From a checkpoint of a small mixture-of-experts model trained on Wikipedia.
Size: 9 layers, width 384.
Experts: 16 experts in each of 7 layers, 704 tanh GELU neurons an expert, 1 pick a token, a sigmoid router.
Training: a variant of Muon for the experts, 5038 steps.
Below are experts of layer 3 (counted from 0) of a mixture-of-experts language model. Rows are named router (the router's row for the expert) and show model dimensions 256-383. Each number is 50 + 10 x the weight over its row's rms, rounded and kept within 0 to 99.
After each expert's rows: a language model's description of what the expert responds to. This comes from a sample of Wikipedia text that the model never trained on.

# expert 5
router:73 43 67 44 38 42 55 50 57 60 57 60 40 57 65 54 50 41 65 29 40 53 44 57 40 40 45 51 66 52 68 72 75 62 48 41 55 65 47 51 49 39 53 60 58 50 46 38 56 40 57 38 38 62 55 62 46 46 51 44 58 48 47 47 59 46 47 60 54 53 69 46 58 50 56 37 45 52 37 39 52 54 51 34 66 23 55 48 34 63 48 52 24 58 51 50 55 73 56 58 76 73 44 48 49 53 45 67 36 67 40 62 52 42 31 65 62 42 45 48 43 35 76 44 45 54 52 39
Digits starting numeric table cells and colons after infobox field labels, such as Total: 147.49 km, IATA:, 2.8, 138.2.

# expert 13
router:33 49 60 44 43 43 32 46 40 61 55 66 34 43 60 41 62 49 85 47 53 25 49 54 71 50 41 64 41 47 54 47 54 50 47 49 38 54 56 42 43 50 56 47 54 52 37 47 50 42 60 53 33 55 38 49 35 61 49 52 53 60 40 59 52 52 43 39 50 49 54 62 46 47 55 67 61 67 59 40 63 46 56 41 38 24 48 49 41 44 64 45 55 56 52 48 60 32 63 56 52 37 58 43 30 48 59 58 40 47 38 48 62 26 51 31 56 58 48 60 34 26 52 52 66 53 40 47
Capitalized first pieces of proper names, mostly surnames and place names in lists and tables, such as De in DeClercq, Pet, Gir, Sc.

# expert 15
router:52 52 45 61 33 61 69 50 51 62 46 40 44 58 58 52 51 60 57 47 53 51 58 36 44 50 55 52 47 35 50 48 42 52 49 54 53 53 55 50 68 57 52 59 28 48 30 38 45 57 39 54 51 34 44 63 37 51 52 46 44 65 56 51 46 54 46 54 52 66 70 43 36 36 53 55 56 54 62 47 43 53 42 40 76 39 52 44 51 50 57 53 45 50 53 42 43 51 63 58 64 57 34 62 60 55 52 36 39 45 49 55 37 38 34 46 35 54 59 52 53 59 59 22 52 65 40 51
Single lowercase letters or short pieces inside rare words, taxonomic names and foreign names, such as Scarabaeidae, Haydée, Mafikeng.

# expert 2
router:52 53 50 55 55 55 39 67 57 46 54 73 52 51 38 30 66 58 55 50 64 61 54 68 42 38 61 52 22 34 54 59 43 61 63 41 42 44 52 56 52 56 52 34 53 48 50 38 41 48 53 55 32 47 37 66 43 53 51 66 37 38 50 45 49 52 55 50 48 43 69 47 41 49 32 52 42 50 49 48 61 50 41 63 49 51 75 38 56 59 56 41 59 62 50 47 56 45 64 52 36 45 51 40 62 41 40 44 60 55 69 35 36 46 48 32 57 55 45 72 55 34 64 61 55 56 47 39
Auxiliaries, linking verbs, pronouns and conjunctions after a subject or comma, such as was, is, had, would, and, which, but.

# expert 3
router:46 57 51 50 50 52 43 49 51 43 30 54 42 35 48 43 50 48 45 58 52 65 52 54 38 63 48 53 50 33 60 42 32 49 61 52 46 41 38 65 32 38 45 58 58 33 53 44 51 51 52 65 65 49 41 56 61 53 53 48 40 57 59 54 80 49 56 61 66 48 68 61 52 54 46 54 51 45 47 49 46 61 48 56 69 27 51 56 47 51 37 45 46 63 45 58 52 59 47 52 53 46 46 58 40 37 41 69 53 51 56 57 44 55 28 59 49 58 34 54 27 46 68 70 61 50 65 47
En dashes in scores and year ranges, closing parentheses, slashes, and capital letters inside acronyms, such as 7–5, (NH), KFOR, KD.

# expert 8
router:44 33 44 52 55 53 56 46 52 59 45 66 51 68 41 46 63 73 77 52 44 46 50 51 45 44 50 45 50 59 62 46 51 45 48 36 63 42 50 38 41 35 53 37 33 58 34 43 47 39 24 48 48 50 57 78 63 51 63 54 38 42 69 41 50 52 54 59 64 63 55 48 42 55 55 35 52 56 51 47 54 51 55 51 37 52 70 58 60 43 61 55 51 45 57 52 75 61 59 41 59 53 38 63 67 57 47 28 58 51 36 42 68 52 40 55 62 45 40 49 45 43 43 42 40 72 67 41
Newlines, list dashes, table pipes, heading equals signs and opening quotes at line or section boundaries in tables and lists.

# expert 4
router:41 39 54 63 66 54 46 51 56 61 41 62 45 43 40 48 69 68 48 45 38 44 50 49 59 55 58 54 39 62 53 49 46 61 68 53 43 46 48 62 57 56 53 65 66 40 36 32 54 27 45 49 49 41 55 51 45 62 54 58 30 58 42 60 51 41 44 32 48 60 59 67 53 33 36 68 67 51 52 33 57 59 46 59 51 44 54 25 50 47 48 55 51 47 54 59 39 43 68 37 33 45 37 54 67 62 55 43 66 53 56 53 49 51 58 56 63 69 54 49 50 43 47 58 43 52 45 43
Past participles, adjectives and word endings after was/is/be, such as known, based, released, sh-ocked, exc-ited.

# expert 0
router:57 30 65 43 42 50 55 57 50 59 36 55 49 49 26 47 60 56 58 29 55 67 52 45 57 33 49 54 59 43 51 37 48 72 70 55 52 44 48 25 55 43 33 49 64 42 67 58 56 45 33 45 47 50 50 33 49 44 52 66 59 60 53 55 66 52 50 58 47 56 47 47 28 62 59 57 50 52 44 43 65 57 60 41 78 16 52 43 47 60 44 50 35 57 45 55 61 51 44 63 56 53 44 37 33 54 42 51 46 57 66 59 55 57 48 42 59 62 54 51 44 50 66 57 58 47 40 44
Ends of place names and years in location or date contexts, such as Wales after New South, York, London, 2017.

# expert 14
router:64 31 52 43 54 42 49 55 49 40 47 56 45 57 56 48 42 46 63 56 60 64 66 38 43 55 44 51 48 40 73 59 55 51 58 48 55 40 48 46 30 40 47 60 56 58 50 61 62 41 39 54 51 57 58 53 43 56 50 48 67 67 63 60 58 46 50 48 45 46 52 44 46 46 52 46 45 45 56 36 55 50 54 45 16 50 46 38 40 36 43 55 40 58 71 59 59 50 46 64 60 62 43 43 46 63 59 58 44 57 47 43 66 38 40 54 48 64 52 52 44 36 53 57 59 58 64 39
Prepositions after nouns, verbs or titles, such as of in Rage of Eagles, in, by, for, with, from.

# expert 1
router:57 24 53 40 41 49 37 51 50 49 76 55 45 53 49 58 60 56 45 55 54 57 47 41 39 42 58 41 43 50 55 70 44 65 46 51 44 46 46 39 27 52 30 56 53 56 40 66 44 29 57 59 46 49 48 60 35 60 60 63 41 63 62 35 68 40 49 52 47 40 59 67 40 64 42 38 39 59 43 45 65 48 53 53 48 49 61 41 33 46 53 55 39 58 62 45 55 62 59 33 67 58 46 48 63 56 62 49 38 48 48 62 45 51 26 57 45 60 55 60 46 48 36 54 51 53 63 46
Pipe separators and blank cells in wiki tables, especially election results and sports stats, such as Party | Candidate, or | 28.0 |.

# expert 6
router:52 62 49 70 41 55 49 50 56 69 52 76 57 48 65 47 53 64 43 46 47 44 36 45 58 54 51 47 34 47 63 60 62 64 68 46 40 56 41 55 54 52 51 35 39 48 48 43 56 48 40 52 35 50 45 52 51 61 39 49 57 36 59 62 47 41 44 36 50 47 55 44 36 49 52 51 48 49 69 37 58 57 34 35 56 28 58 61 63 51 53 64 49 58 62 49 59 47 64 48 43 63 46 52 40 53 44 56 42 59 57 39 45 52 50 47 47 51 45 62 48 41 43 35 57 46 60 41
Articles, possessives and ordinal or quantity words after a preposition, such as the, a, his, their, first, most, other.

# expert 10
router:47 47 41 57 58 45 62 62 52 54 57 47 55 44 39 31 46 67 43 48 45 54 51 58 45 46 63 61 26 66 58 53 54 54 55 43 63 41 54 33 18 41 45 39 62 61 49 51 65 34 45 65 50 66 56 44 50 51 53 44 57 59 55 44 51 52 38 38 62 54 52 56 35 52 47 72 56 49 65 50 55 44 51 41 50 25 51 51 48 29 41 54 42 58 39 43 54 43 57 71 49 60 33 45 61 49 74 61 37 56 68 39 60 47 38 34 58 57 52 62 48 64 46 48 49 60 40 46
Opening parentheses, hyphens inside compounds, commas and semicolons in lists, plus particles like de, al, as in almond-shaped, Indoor (.

# expert 11
router:59 61 29 38 66 64 42 49 47 66 45 40 41 47 74 71 63 59 48 54 68 69 53 60 47 46 25 43 38 48 60 64 39 64 43 43 49 52 57 51 58 48 47 49 61 64 56 45 42 45 65 46 53 56 52 44 49 55 65 33 51 49 38 53 57 40 47 65 33 42 66 58 44 51 44 44 34 57 39 49 56 54 47 50 47 51 47 39 51 38 40 62 61 50 62 49 54 49 64 61 74 52 36 64 32 48 40 52 40 58 68 45 41 54 38 52 64 41 47 47 45 52 66 38 25 60 45 58
Common nouns and noun endings after the or a, often followed by of, such as number, population, system, restoration, -ature.

# expert 12
router:55 33 33 57 55 52 52 45 22 49 54 43 44 58 54 48 65 47 64 58 51 61 51 42 54 49 32 57 58 47 52 46 57 48 62 61 48 58 43 41 45 49 63 34 44 42 45 51 56 38 51 62 52 72 50 67 43 43 34 56 54 48 56 50 78 52 60 54 54 59 50 61 48 41 46 50 46 58 29 33 54 48 41 43 52 43 48 45 51 49 54 49 23 44 45 41 68 70 42 41 59 46 41 38 48 53 47 78 75 62 62 45 46 48 40 41 49 41 43 51 55 47 40 57 55 49 35 53
Final subword pieces of names and rare words, such as -ry in Thierry, -ey in Courteney, -é in Taubaté, plus infobox labels like Coordinates, Website.

# expert 9
router:50 51 48 56 52 51 57 46 56 57 40 45 16 50 43 47 54 48 59 47 53 52 45 55 53 50 51 43 57 65 37 55 42 53 61 67 82 49 51 46 43 49 44 45 65 48 40 43 46 57 58 62 51 47 41 64 56 58 56 40 44 61 41 53 41 40 47 46 60 58 63 37 48 45 59 50 49 62 50 50 41 54 61 29 45 38 60 82 30 57 60 57 40 47 47 50 45 48 52 58 47 52 42 65 11 65 55 61 48 20 52 51 50 36 38 60 51 44 47 55 44 49 40 61 47 36 58 33
Capitalized words that begin names of awards, competitions, organizations and works, such as World Record, National League, UEFA Champions, Season 2.

# expert 7
router:34 47 56 59 57 46 29 43 51 49 38 60 54 66 36 50 55 54 39 40 47 45 52 22 33 52 38 43 42 44 52 60 43 50 51 50 76 47 33 30 67 68 48 49 45 45 51 50 49 44 45 60 33 59 71 62 55 66 56 59 52 31 49 49 59 34 42 63 60 87 51 62 46 62 45 50 60 47 40 49 65 57 53 46 53 34 45 51 34 42 44 50 50 57 69 62 42 37 48 60 69 54 47 45 63 61 66 56 53 50 56 49 48 51 48 63 52 42 54 49 48 40 60 42 52 49 59 35
Periods and commas closing clauses in prose, often after dates or measures, plus time words like years, while, when, there.